config = dict(
    num_hidden_layers=11,
    hidden_act='swiglu',
    routed_scale=2.0,
    head_dim=32,
    rope_theta=10000.0,
    attn_scale=0.177,
    optimizer='muon_variant',
    decay_fraction=1.0,
    final_lr_fraction=0.0,
)
Below are experts of layer 6 (counted from 0) of a mixture-of-experts language model. Rows are named router (the router's row for the expert), gate (a neuron's input weights, with its number), up (a neuron's input weights, with its number), down (a neuron's output weights, with its number) and show model dimensions 0-127. Each number is 50 + 12 x the weight over its row's rms, rounded and kept within 0 to 99.
After each expert's rows: a language model's description of what the expert responds to; "raises" lists some tokens whose logits its average output raises strongly, later layers aside. This comes from a sample of Wikipedia text that the model never trained on.

# expert 48
router:53 36 59 50 34 36 75 69 32 47 49 55 63 43 40 67 47 54 53 42 69 61 50 35 42 32 43 20 33 38 54 50 71 37 41 52 51 47 52 55 46 38 56 39 30 41 50 58 61 40 50 51 08 69 52 59 44 70 58 52 46 36 28 66 62 60 41 52 59 46 37 47 60 59 34 52 68 73 63 58 50 66 49 73 37 46 44 58 33 63 43 47 38 45 28 45 62 63 49 52 47 42 46 61 69 43 61 36 74 46 45 56 70 59 36 54 33 52 59 49 47 56 41 42 48 47 61 52
gate6:34 67 66 50 70 61 36 62 72 58 33 60 37 44 68 61 44 54 23 65 62 52 81 51 60 66 34 66 41 45 60 29 58 33 32 38 56 77 47 57 54 54 37 42 44 28 55 51 50 53 51 48 65 41 50 36 55 64 39 53 70 39 56 49 39 50 32 60 38 43 24 30 50 47 48 45 50 54 32 50 37 66 51 45 51 54 45 51 54 51 41 53 56 69 33 22 50 59 39 34 29 41 57 40 74 63 72 43 53 58 51 57 49 43 54 35 53 48 44 50 41 60 56 62 45 61 48 58
up6:60 57 35 46 70 57 65 57 40 53 41 47 36 57 42 49 56 49 37 74 50 55 68 66 63 42 40 47 10 48 54 37 57 77 64 29 67 46 39 59 63 35 46 66 36 48 57 42 43 41 44 46 41 57 28 49 53 48 51 55 78 44 50 46 70 41 43 49 53 43 60 31 24 46 47 32 43 43 43 50 59 48 58 63 65 50 44 46 46 37 52 44 64 47 73 47 35 50 43 54 51 52 61 50 48 42 58 49 44 66 77 38 63 45 52 46 23 49 63 39 35 65 54 84 45 59 55 63
down6:51 33 62 35 45 60 70 60 55 30 48 42 59 48 30 52 62 57 47 47 72 64 47 54 42 56 66 44 48 63 56 48 43 49 34 69 58 53 21 44 45 50 72 42 35 49 49 62 35 34 42 57 37 39 53 47 34 55 44 71 41 37 33 42 76 52 52 48 38 61 29 43 55 58 45 40 62 43 52 47 45 59 48 28 49 45 59 35 43 53 48 45 31 70 35 29 43 42 54 36 67 48 57 29 78 38 67 53 51 56 46 56 37 34 51 64 42 38 32 40 43 60 60 29 42 69 40 23
What it handles: Digit-plus-comma tokens in thousands separators and dates, e.g. 302,000, $35,087, October 12, 1942, and year pieces.
raises: " children.", " when", " respectively.", " family.", " 194", " 195"

# expert 0
router:51 50 44 57 29 34 69 57 46 37 60 66 74 32 46 74 44 36 56 39 76 60 37 36 44 48 55 38 46 39 46 49 64 31 49 29 58 45 54 70 18 53 65 51 53 33 54 60 53 41 46 42 41 57 41 40 47 46 40 72 68 57 30 65 43 62 55 41 51 36 44 47 56 63 36 56 34 47 52 39 42 61 30 47 45 43 51 65 30 46 51 51 38 61 55 41 38 61 53 47 46 44 39 66 59 42 66 39 69 50 44 48 84 50 36 66 40 67 60 32 39 36 70 37 59 48 48 48
gate0:57 64 41 65 55 48 52 48 36 48 38 57 46 79 59 36 40 66 54 37 37 57 52 53 51 80 25 51 20 46 58 44 42 35 51 58 55 63 54 44 50 54 36 45 45 57 53 47 37 50 56 43 50 43 50 71 50 45 35 44 59 60 70 49 45 44 58 58 52 28 68 46 76 69 52 28 43 49 69 38 32 51 47 60 18 61 38 30 56 59 33 47 53 49 39 55 36 44 40 48 65 35 54 44 52 61 34 52 79 49 57 33 53 34 54 68 51 32 33 53 43 78 50 52 39 45 48 50
up0:60 67 70 73 42 62 71 45 53 69 60 30 49 64 51 49 42 64 66 45 41 56 50 75 53 78 50 47 40 67 52 61 50 57 34 54 50 56 57 72 71 30 36 50 53 56 46 48 49 51 72 69 33 43 53 36 37 56 41 44 45 51 50 34 56 36 49 38 47 50 28 70 51 30 63 66 44 47 43 46 58 50 51 66 53 48 65 39 60 61 39 55 23 53 52 53 49 70 40 57 42 56 23 42 55 64 42 33 56 48 60 41 39 33 36 52 36 50 73 68 44 69 28 46 53 45 45 42
down0:61 39 53 52 52 31 30 60 58 70 55 55 66 47 61 66 55 51 47 52 48 65 44 64 52 35 49 57 52 57 41 34 46 78 43 59 53 42 64 62 46 68 72 34 53 56 56 54 42 60 40 47 41 47 30 32 38 39 35 57 44 58 45 49 36 30 38 53 63 63 46 08 42 67 26 46 49 53 63 42 57 44 47 42 60 45 43 66 60 48 51 43 56 17 42 55 56 60 70 43 48 58 43 39 55 54 33 48 58 54 32 44 83 41 49 54 62 55 84 49 52 52 48 47 56 43 45 72
What it handles: Syllable pieces like Al, al, ol, Mal, Cal, Sal, mostly at the start of names or words, e.g. Alesi, Alive, Walcott.
raises: "t", "ta", "umn", "ways", "t.", "ton"

# expert 10
router:48 66 44 50 58 45 70 59 54 56 48 60 62 41 58 54 55 53 39 55 61 56 48 48 64 42 54 42 42 36 45 52 60 34 25 35 60 36 32 82 20 28 44 43 45 48 69 41 52 40 44 62 45 49 52 49 30 45 50 59 64 47 33 56 47 52 50 67 62 44 43 46 36 79 58 32 52 47 70 50 54 67 37 69 42 53 23 65 52 75 57 46 45 63 39 26 40 42 40 52 48 43 30 50 70 62 60 30 53 38 37 57 66 45 45 78 54 57 66 53 33 55 48 50 50 44 66 39
gate0:61 51 44 51 42 51 46 55 45 37 51 60 42 49 53 58 63 60 65 59 52 60 40 46 39 55 43 38 37 45 22 38 41 13 40 53 59 49 25 63 57 80 56 61 48 37 32 39 41 22 61 49 65 53 31 36 56 41 54 54 72 45 46 44 61 49 33 45 28 38 45 58 43 57 62 58 55 53 62 68 55 47 74 56 15 43 32 44 42 38 39 77 47 34 41 59 46 52 57 57 40 47 41 43 43 38 43 58 53 42 55 57 74 40 66 59 48 61 40 56 37 60 50 54 72 47 31 48
up0:54 51 51 28 66 35 31 60 47 61 44 41 42 50 67 28 64 62 69 56 60 58 28 53 48 53 69 43 42 52 28 44 28 71 51 52 56 52 49 42 63 85 27 43 35 57 42 70 51 61 57 38 68 70 52 70 34 45 47 45 38 63 57 53 35 49 43 43 56 40 60 66 56 69 42 42 57 44 60 54 68 46 56 19 52 35 73 61 47 73 51 70 57 67 59 64 40 58 45 57 48 46 59 40 47 53 54 41 37 57 53 49 47 39 60 61 42 48 50 52 49 59 28 59 56 33 33 49
down0:63 57 33 51 58 64 39 65 37 40 28 45 48 47 48 29 55 61 36 53 65 51 75 46 50 48 31 62 73 42 53 44 46 47 55 53 62 34 39 30 58 65 37 56 64 70 43 47 47 65 50 43 44 38 51 40 43 71 55 43 53 41 36 53 70 78 56 51 50 47 46 59 52 34 54 68 36 51 45 70 55 49 43 27 62 55 62 36 42 68 37 24 38 60 51 49 42 38 68 52 29 41 59 27 47 37 56 50 49 54 60 27 40 42 62 53 71 43 34 46 67 31 51 63 41 45 54 72
What it handles: Line-break tokens ending table rows, list items and section headings, especially before "|" table cells or "-" bullet lines.
raises: "|", "\n", "-", "==", "===", "The"

# expert 50
router:62 61 42 40 47 30 69 68 41 56 51 67 63 53 31 51 61 35 47 46 48 57 52 43 56 44 61 35 41 61 49 48 62 38 33 24 63 35 34 82 41 39 55 30 43 59 60 46 59 28 50 52 40 64 60 42 44 52 46 70 57 49 35 54 51 61 41 57 53 32 37 57 54 65 52 51 42 67 65 47 26 49 31 54 42 55 50 53 54 66 34 63 28 55 40 31 54 49 59 36 28 47 39 55 72 56 59 33 70 47 64 55 68 53 28 51 68 71 53 42 55 51 64 64 54 34 66 47
gate1:54 36 33 60 61 39 66 50 52 50 41 63 31 48 34 55 32 56 34 42 66 54 57 63 62 49 55 31 45 48 28 63 60 34 43 50 61 65 57 44 41 52 58 49 62 48 36 59 43 56 57 39 54 65 58 61 44 46 40 36 56 32 47 63 37 26 28 50 54 28 62 54 78 48 32 62 50 51 44 73 67 71 68 41 42 48 71 40 68 52 39 49 58 53 45 44 46 42 46 43 17 37 42 72 60 68 40 44 64 59 40 42 60 33 59 50 66 47 54 38 53 69 38 58 62 44 69 60
up1:56 43 46 48 45 69 48 68 44 37 24 24 42 30 64 57 62 44 59 49 53 47 28 50 67 54 50 56 36 55 29 31 51 62 46 44 54 44 44 39 59 32 52 52 34 40 37 47 11 48 48 64 35 54 16 44 56 58 41 42 38 71 40 34 42 39 51 42 41 41 49 35 41 61 55 37 65 47 65 44 75 44 48 55 58 47 49 28 37 50 36 67 52 58 60 63 48 52 40 31 69 64 52 35 43 44 43 52 43 36 64 59 51 48 50 48 59 49 36 39 42 45 61 30 57 43 40 75
down1:52 50 56 63 57 49 29 39 37 61 61 43 49 53 67 53 53 38 68 63 55 35 67 50 64 41 33 40 52 67 53 48 25 53 74 50 60 30 41 75 53 48 65 44 30 50 65 40 75 54 64 67 54 59 30 76 41 29 50 52 48 37 47 47 55 45 60 31 57 53 40 39 48 58 60 51 34 35 50 63 55 55 48 49 69 57 57 29 59 37 68 43 40 48 40 46 53 35 63 48 74 40 37 48 46 59 53 52 49 35 61 53 62 45 48 67 37 50 46 54 46 21 38 43 25 76 39 40
What it handles: Suffix pieces of chemical, biological and technical terms, such as ethylene, axons, oxidase, dimeric, foliage, metabolism.
raises: "is.", "ism.", "ics.", " strike", "unte", "craft"

# expert 52
router:60 70 41 58 49 32 63 72 52 58 53 64 54 42 47 64 67 18 52 53 53 38 54 28 56 45 66 32 27 70 41 42 51 40 49 44 60 52 35 63 49 40 35 48 26 59 52 56 60 40 69 44 32 55 44 74 33 68 38 41 53 54 35 57 37 47 39 58 55 37 45 55 20 44 62 51 57 45 54 64 50 60 30 63 53 57 26 46 47 87 51 68 36 37 41 35 47 54 52 56 39 45 46 52 47 43 69 36 52 36 62 40 63 46 44 53 61 67 56 47 41 46 49 51 49 36 67 47
gate1:46 48 55 42 40 71 49 57 58 38 55 52 59 52 35 38 56 42 42 39 60 60 61 32 39 60 50 42 44 59 54 35 53 35 47 76 56 52 30 50 49 27 54 69 33 52 75 64 51 41 67 46 58 62 37 52 53 44 52 55 81 33 45 62 64 56 32 52 71 36 56 59 35 31 50 69 51 50 60 64 28 68 56 54 44 50 40 22 41 61 61 41 62 55 57 39 51 42 38 63 52 56 47 53 48 48 82 40 67 47 54 37 53 63 58 69 57 51 70 52 49 45 40 52 16 54 67 55
up1:38 60 56 45 33 53 55 45 57 49 57 42 65 50 52 39 50 60 42 43 61 51 55 59 22 37 49 72 68 55 45 49 50 65 67 44 25 49 76 40 37 69 56 45 71 48 46 40 58 59 33 75 54 43 71 43 53 47 39 39 46 62 51 33 52 44 50 27 28 40 38 42 66 63 56 12 60 43 50 43 62 54 44 44 51 38 46 60 58 25 52 50 44 54 41 52 66 65 59 36 60 46 23 54 55 63 38 47 53 46 67 47 37 39 33 50 32 56 62 42 56 38 47 38 77 63 61 59
down1:25 40 37 68 68 48 38 61 59 40 57 43 40 48 49 55 47 61 51 68 61 53 67 37 62 58 52 55 47 49 74 49 48 58 45 57 43 43 50 61 57 58 40 53 48 60 48 51 40 32 74 51 60 63 52 20 74 38 57 38 52 57 54 51 55 39 80 33 84 58 39 53 38 75 65 54 52 58 42 46 53 62 61 24 56 46 44 80 55 55 41 52 44 53 38 51 53 50 74 64 24 42 21 64 48 49 49 61 54 53 49 46 37 52 59 72 49 44 58 58 34 61 39 54 61 48 45 56
What it handles: The piece er inside or closing words and names, as in Gall|er|y, Ten|er|ife, law|yer, em|er|itus; also his, her.
raises: "ie", "ien", "ie,", "y,", "iform", "iet"

# expert 49
router:49 61 49 51 57 51 65 61 52 62 46 52 52 46 56 51 49 53 36 43 59 64 45 48 65 35 45 34 42 44 39 44 62 28 31 33 59 29 30 80 28 40 49 43 34 53 59 45 53 39 53 68 48 46 51 49 33 38 49 69 65 47 33 56 35 47 42 71 60 47 44 50 34 72 47 36 50 50 67 54 47 71 40 76 36 58 25 64 55 81 59 45 40 60 41 27 37 45 38 49 49 46 30 61 64 62 67 34 57 42 51 61 69 45 49 68 57 55 67 50 42 54 51 48 63 35 60 38
gate0:49 39 52 47 66 62 38 60 51 61 39 46 54 68 41 68 34 63 39 55 56 37 49 57 51 49 69 60 49 59 62 42 54 18 63 59 52 50 41 46 82 34 84 43 56 69 42 50 33 76 47 53 44 53 38 70 58 51 42 53 53 54 30 42 44 50 52 50 55 44 54 41 32 61 74 57 37 48 48 49 33 76 54 30 60 40 70 66 48 50 50 40 48 79 74 44 40 59 45 51 48 44 58 55 35 58 72 48 55 47 46 51 45 56 35 40 55 41 31 77 45 61 49 48 63 54 44 49
up0:44 55 61 42 46 72 35 66 50 33 46 65 67 65 34 62 61 53 51 31 24 57 42 66 50 48 70 46 52 44 70 27 44 39 28 37 72 50 54 37 53 45 33 58 63 49 41 65 32 23 65 43 21 56 30 55 41 56 50 70 62 67 47 08 44 49 48 47 35 66 46 56 39 48 46 64 45 62 42 58 57 48 42 38 49 45 46 43 45 54 43 56 45 63 55 52 49 48 49 48 60 52 72 50 34 49 56 48 59 61 58 63 30 53 39 35 33 42 37 61 44 48 41 47 56 45 40 33
down0:41 51 45 50 55 46 65 60 37 42 33 47 77 42 34 62 32 37 54 61 49 34 61 60 64 48 57 45 46 45 35 60 56 44 53 31 56 49 40 20 38 48 52 52 42 33 60 59 25 48 54 30 43 48 69 34 56 45 69 34 39 66 52 70 54 38 63 57 47 28 45 52 64 57 56 48 53 53 45 34 72 70 30 58 60 62 52 43 49 52 77 57 58 56 50 34 26 42 49 53 62 41 40 44 65 48 57 54 68 65 45 46 54 41 25 49 81 35 53 43 74 35 43 48 50 55 49 56
What it handles: Line-break tokens, especially blank lines after titles, short descriptions and section headings, or ending table rows and list items.
raises: "\n", "===", "|", "====", "-", "\n "

# expert 61
router:50 40 43 38 33 24 54 68 46 62 59 61 43 34 45 60 52 49 35 36 71 48 58 48 47 30 57 30 51 50 58 61 56 40 24 59 37 45 36 69 33 33 46 45 48 60 59 61 60 24 45 50 48 44 51 67 54 45 59 67 81 36 41 78 45 34 50 61 43 39 40 63 41 63 48 52 50 54 41 56 42 60 37 45 44 46 41 39 45 64 53 64 34 43 49 35 60 52 31 39 45 31 48 63 66 58 41 31 62 52 38 36 75 26 48 58 66 56 51 49 54 69 56 54 55 36 72 38
gate1:62 64 59 31 50 42 50 51 40 60 50 48 65 46 56 66 55 39 61 66 47 57 52 50 54 52 38 51 28 68 54 70 75 59 20 53 61 23 48 49 53 71 61 59 44 51 50 39 52 51 35 78 49 32 55 39 52 49 39 57 38 56 27 35 51 44 41 55 46 60 44 45 43 63 55 40 65 54 60 34 54 59 51 51 41 67 30 40 54 57 83 63 50 71 57 56 37 48 60 49 24 66 20 52 41 38 49 39 65 48 77 52 46 56 62 42 62 56 40 71 56 51 48 42 39 36 53 44
up1:53 30 56 77 59 51 27 40 66 63 31 56 41 55 50 45 48 42 53 67 54 36 68 46 55 53 65 56 52 38 56 36 63 34 49 31 50 43 63 35 58 58 34 51 51 47 27 48 24 35 27 52 54 48 46 44 55 59 52 39 64 65 47 56 68 64 59 66 54 30 73 54 30 41 42 66 47 42 51 44 34 68 49 34 65 65 39 69 40 65 49 46 63 63 42 45 53 58 61 51 28 68 43 47 36 50 58 38 65 53 79 68 43 53 61 28 38 45 45 46 38 45 31 44 48 50 41 53
down1:29 43 43 67 30 66 54 55 33 49 58 64 47 38 53 53 46 48 52 69 53 33 46 43 44 40 64 46 77 55 31 64 38 34 50 67 50 29 45 52 48 41 62 40 40 64 65 44 33 63 41 43 61 41 45 50 39 47 44 42 32 64 74 47 46 63 53 47 64 54 59 53 42 47 73 60 70 58 51 56 39 51 32 57 55 68 71 38 53 68 45 70 55 25 28 41 52 42 49 42 66 74 59 54 65 50 52 58 50 44 36 24 46 66 69 53 52 47 69 45 69 56 42 38 62 62 39 48
What it handles: Single-letter pieces like S, t, k, z inside or starting names, frequent in Polish and Slavic spellings, plus blank table cells.
raises: "now", "ween", "weet", "my", "ter", "ics=="

# expert 29
router:61 63 52 48 57 26 65 74 57 64 51 43 63 52 42 56 51 43 40 47 74 54 51 41 60 51 51 46 34 54 59 50 59 37 32 38 47 55 55 68 46 50 59 51 39 48 66 57 66 40 65 55 38 43 35 45 47 75 61 78 62 67 35 45 39 68 54 51 45 28 45 49 57 67 49 38 60 47 63 37 25 66 42 71 39 50 36 61 51 63 42 48 28 59 68 48 43 51 52 33 21 47 52 70 57 47 54 44 53 54 49 40 78 37 51 55 61 69 72 50 42 56 65 57 77 45 61 50
gate1:33 44 50 52 54 56 52 64 55 49 51 53 82 53 44 46 76 36 50 33 55 57 56 43 45 47 47 60 49 62 55 67 48 66 41 59 79 39 57 63 62 43 31 53 52 62 38 37 45 47 53 32 25 41 49 62 51 50 51 66 77 62 42 47 51 38 48 32 37 71 53 67 30 26 53 65 28 37 59 49 53 67 66 62 51 64 28 68 49 67 45 37 61 79 53 50 53 61 37 55 34 57 46 60 31 45 43 77 56 36 52 54 64 45 51 58 60 56 60 41 37 49 50 66 55 55 54 36
up1:45 69 69 49 41 56 50 60 61 54 69 62 50 48 45 70 64 64 53 43 19 49 38 55 81 42 31 34 60 57 46 39 55 52 52 40 36 60 79 43 39 43 44 23 67 51 52 61 36 61 45 43 42 45 44 52 24 45 48 53 39 55 74 51 61 41 35 46 49 46 24 62 63 56 58 46 60 51 21 58 57 56 45 44 73 51 43 42 48 61 62 39 52 25 50 45 43 52 50 36 46 45 42 31 37 58 46 30 49 68 73 45 43 55 39 37 44 49 53 71 51 42 33 42 43 57 62 38
down1:50 51 55 53 68 56 59 58 38 64 49 79 60 50 61 51 34 79 52 49 43 65 48 40 41 33 31 44 34 69 46 64 45 38 69 48 46 45 35 55 56 49 31 42 49 46 52 51 28 71 51 55 53 60 35 55 47 45 39 51 54 41 52 42 26 45 29 53 29 58 56 44 33 46 38 38 46 61 86 56 43 73 59 55 46 36 52 65 58 46 44 30 58 49 73 65 58 68 28 64 44 60 40 46 34 64 50 40 36 61 38 57 55 57 65 49 31 60 38 46 48 65 50 73 41 59 43 56
What it handles: Mid-word pieces el, en, ten, iven, often in foreign names, as in Eumelus, Cornelia, Benkelman, Yuen, velocity, welterweight.
raises: "uch", "iz", "ange", "ization"

# expert 45
router:62 54 39 62 42 37 64 62 44 54 44 60 86 51 53 50 35 48 34 35 50 63 36 39 60 44 48 29 41 49 34 64 65 33 34 38 54 51 49 44 50 35 50 52 48 39 55 62 68 52 51 66 29 75 45 67 41 74 51 49 55 54 31 60 59 64 36 35 56 32 51 50 50 73 41 47 58 67 51 55 43 62 37 72 40 32 49 55 50 51 55 52 32 47 21 40 67 43 51 43 28 34 27 54 58 44 71 33 73 46 55 60 60 53 37 64 56 52 47 44 49 46 59 51 52 38 70 45
gate5:27 60 58 51 38 53 48 51 40 38 49 39 47 35 59 56 48 58 56 48 55 28 31 43 53 65 53 35 43 44 60 68 60 27 62 49 57 57 52 69 52 32 50 49 36 20 52 57 56 38 36 56 42 56 45 48 51 57 41 30 59 54 46 63 45 66 46 63 38 71 42 39 56 33 63 53 61 50 46 71 39 54 37 48 36 31 48 66 41 59 78 54 28 36 31 33 46 64 31 59 55 48 33 54 56 55 63 38 53 61 24 40 75 37 51 35 55 45 49 47 62 43 46 64 65 25 56 70
up5:40 60 75 53 29 81 68 66 84 39 33 48 55 38 33 45 55 47 43 53 53 30 48 61 57 57 72 41 64 46 57 37 50 73 44 38 45 50 44 70 49 52 44 57 65 37 27 63 59 30 46 50 45 43 65 34 46 50 51 41 48 54 77 43 36 38 57 75 57 42 33 60 46 41 46 53 51 44 60 55 66 28 40 40 54 62 34 31 50 44 44 45 49 71 63 44 46 62 68 52 33 44 60 65 24 63 31 49 33 64 46 51 49 52 63 56 46 44 46 46 42 53 46 44 54 46 44 55
down5:62 48 71 60 61 48 64 55 59 44 47 51 56 34 37 43 33 51 37 45 62 42 46 49 62 63 47 86 57 41 50 55 42 40 40 36 51 25 59 33 47 70 44 50 56 40 38 47 48 58 39 62 34 42 52 23 42 47 33 28 54 62 46 63 43 51 55 34 58 64 59 54 67 44 52 49 52 57 50 56 53 64 36 71 52 38 47 27 45 60 29 62 68 55 36 64 46 52 31 63 39 54 64 75 41 70 71 44 52 63 40 46 41 53 66 43 60 37 35 57 54 51 38 63 82 32 49 47
What it handles: Decimal point plus digit tokens in numbers, especially table statistics and coordinates, such as .5 in 1206.5, -9.741, 74.6.
raises: "ck", "ott", " ft", "00", " km", "5"

# expert 62
router:48 65 52 53 52 41 67 55 46 54 44 52 49 38 50 56 51 48 35 50 59 70 47 45 61 40 54 33 39 46 38 51 58 28 27 29 59 37 38 88 24 43 48 47 34 45 59 52 50 46 55 70 46 46 60 56 35 37 47 49 62 44 30 59 46 45 49 71 59 46 49 50 35 72 51 40 57 48 57 57 45 58 38 65 41 54 17 73 44 70 62 43 40 64 47 29 35 45 42 51 48 47 31 59 78 68 73 39 55 39 47 62 69 42 62 73 58 55 62 42 48 64 49 51 59 37 59 46
gate1:48 44 27 56 52 39 63 59 70 33 61 61 38 47 31 48 69 58 62 72 62 41 50 48 77 54 39 50 44 51 46 51 43 48 51 37 38 41 72 45 69 65 44 37 58 54 32 46 37 53 52 69 50 77 51 37 55 57 65 41 45 44 50 40 58 38 42 55 49 41 30 41 49 59 50 63 61 20 29 61 70 73 49 50 24 54 58 52 47 47 64 52 23 47 56 59 24 44 44 65 55 66 49 60 42 65 37 26 45 55 49 36 67 43 32 34 61 60 51 61 47 43 59 51 47 46 64 55
up1:53 72 34 57 41 52 57 57 48 66 45 55 38 53 69 36 40 35 49 39 48 33 51 66 30 57 62 51 47 55 42 66 61 65 57 45 57 45 63 62 36 60 68 46 59 54 49 55 50 76 57 52 27 35 70 71 28 66 35 39 24 56 49 72 51 86 62 34 69 47 68 63 64 54 36 58 41 43 70 55 56 42 56 50 36 53 56 39 51 33 39 48 50 45 47 73 53 67 44 52 60 57 41 68 52 69 41 75 55 45 49 42 36 49 56 60 67 64 56 44 38 51 54 43 50 45 44 53
down1:49 29 66 61 49 58 56 40 71 57 53 59 58 65 34 52 42 42 72 55 36 54 64 51 61 43 55 56 40 52 69 59 44 41 64 54 59 45 56 37 66 32 33 43 58 52 50 34 24 62 56 42 46 37 42 44 68 57 76 66 58 57 42 57 58 34 54 64 51 47 43 35 54 63 60 25 46 55 50 44 52 47 57 64 58 37 43 64 43 60 48 59 69 47 35 38 51 36 39 42 18 42 45 48 66 63 46 33 59 57 43 34 40 51 49 90 53 39 68 64 41 59 54 67 58 55 57 77
What it handles: Line breaks ending infobox fields, title headers like = Dawn Wofford =, and table rows, plus section heading markers like ==See.
raises: "\n", "|", "==", "-", "===", "N"

# expert 31
router:63 57 47 41 61 40 64 65 43 62 68 60 66 47 40 52 68 46 38 44 59 42 32 60 53 48 56 47 39 50 58 54 59 31 45 45 59 38 43 66 34 16 42 53 58 45 57 48 58 35 46 54 44 62 53 37 51 47 37 50 68 43 36 64 43 67 55 86 76 54 49 29 33 59 47 56 48 64 46 56 50 33 35 61 41 49 26 57 51 62 59 52 44 43 36 27 51 54 35 54 34 39 48 52 62 74 53 46 74 52 55 26 76 34 55 54 49 55 49 23 46 44 60 52 70 39 44 51
gate0:46 60 64 52 76 47 72 78 67 47 48 54 49 22 49 69 29 59 53 59 66 70 58 49 64 41 61 70 67 58 43 62 77 49 46 44 60 39 39 57 45 45 47 73 58 51 60 70 69 54 40 39 43 58 38 39 59 41 25 37 46 52 47 49 50 46 52 53 51 47 50 36 51 65 56 36 87 71 66 46 56 42 51 57 56 51 51 54 43 36 67 54 67 58 61 62 36 52 31 52 56 47 30 44 37 69 49 39 53 46 56 53 61 51 55 55 49 33 73 47 60 49 30 55 65 56 47 53
up0:63 48 38 73 45 49 54 62 27 44 59 49 35 41 41 53 49 54 59 66 50 21 43 51 41 42 46 60 29 43 44 52 50 41 11 51 56 55 39 63 66 46 34 53 67 55 31 38 38 55 40 63 64 53 63 38 29 45 30 52 65 61 42 43 63 58 49 63 43 42 75 65 46 50 57 40 75 84 56 52 40 49 56 63 48 41 33 73 57 34 52 47 32 42 55 46 41 53 44 52 70 48 54 81 33 45 47 42 43 44 46 34 59 69 61 50 42 46 38 53 51 55 50 53 59 59 42 61
down0:57 40 49 53 45 48 51 36 51 61 84 62 42 38 57 73 69 57 54 29 45 51 52 42 46 58 50 43 61 40 38 50 42 32 52 61 42 62 42 55 50 39 32 73 46 43 45 41 56 64 68 62 51 62 54 59 42 53 39 51 36 48 59 34 70 62 43 60 52 55 59 26 56 42 31 58 68 73 63 56 69 55 27 55 50 69 42 66 35 61 51 61 74 56 55 47 35 63 49 45 48 44 40 69 38 30 43 69 43 32 46 22 60 33 55 50 56 24 43 48 46 41 45 61 63 72 54 49
What it handles: Inner word pieces like at, ov, erb, ș in Slavic, Balkan and other foreign place and person names: Karnataka, Azerbaijan, Croatian, Cleopatra.
raises: "ray", "awn", "ique", "o.", "a.", "t."

# expert 22
router:57 42 29 49 37 23 65 62 42 56 56 55 65 33 50 51 59 50 39 52 60 60 45 35 57 47 56 38 42 58 51 51 74 25 40 50 45 39 39 58 36 49 59 29 22 51 62 41 71 36 43 64 29 64 59 79 53 51 53 74 88 52 44 59 58 45 31 49 50 41 42 42 58 44 52 60 49 53 53 38 62 52 31 53 54 43 50 42 34 44 52 40 48 57 38 25 46 58 48 42 44 38 55 70 52 51 66 36 70 43 56 45 66 37 44 61 48 72 54 51 52 51 53 68 66 57 68 41
gate2:33 23 51 46 66 35 60 38 33 81 67 55 46 36 35 47 60 68 38 58 42 55 49 64 71 52 30 62 32 43 40 33 51 40 34 37 80 52 57 50 44 41 75 53 49 54 52 43 61 53 39 61 45 44 57 46 43 48 49 41 57 46 58 61 53 49 43 40 53 40 56 47 31 56 66 43 12 52 50 27 68 63 46 67 63 54 47 32 31 55 57 43 35 48 47 51 35 66 57 52 46 68 74 60 56 59 46 44 56 61 52 37 44 54 57 41 43 30 53 54 52 34 45 62 53 33 68 42
up2:69 20 52 58 49 40 68 38 46 44 64 82 44 46 59 46 45 54 52 44 19 46 36 46 32 73 45 58 42 66 33 39 57 47 44 36 56 65 54 51 27 50 64 47 54 48 59 38 49 43 53 47 36 34 53 62 60 56 53 59 78 56 54 56 49 39 42 63 62 43 43 61 45 60 34 54 52 22 60 40 82 64 53 54 78 39 47 51 36 47 58 46 55 43 45 47 64 57 33 63 49 58 61 73 52 46 43 55 68 45 42 34 60 46 36 50 45 63 58 61 58 46 42 49 76 42 50 28
down2:27 46 26 54 36 35 42 59 37 53 81 52 68 53 50 46 35 55 66 49 44 56 56 43 45 46 46 43 58 66 46 39 48 37 48 61 59 47 65 69 60 61 38 70 56 52 47 40 54 40 61 47 25 38 46 38 33 34 58 47 35 55 39 55 40 46 33 18 55 62 48 63 32 45 51 68 48 42 72 64 52 41 41 52 39 42 23 69 50 61 68 37 44 65 57 71 60 56 45 68 66 50 52 25 48 59 45 61 66 47 53 45 59 32 53 47 52 45 32 63 56 65 55 57 40 57 27 55
What it handles: Opening pieces s, br, pr, gr, tr, pl starting a split word, such as s|ale, br|utality, pl|astic, S|apper.
raises: "ight", "ays", "ides", "end", "am", "ent"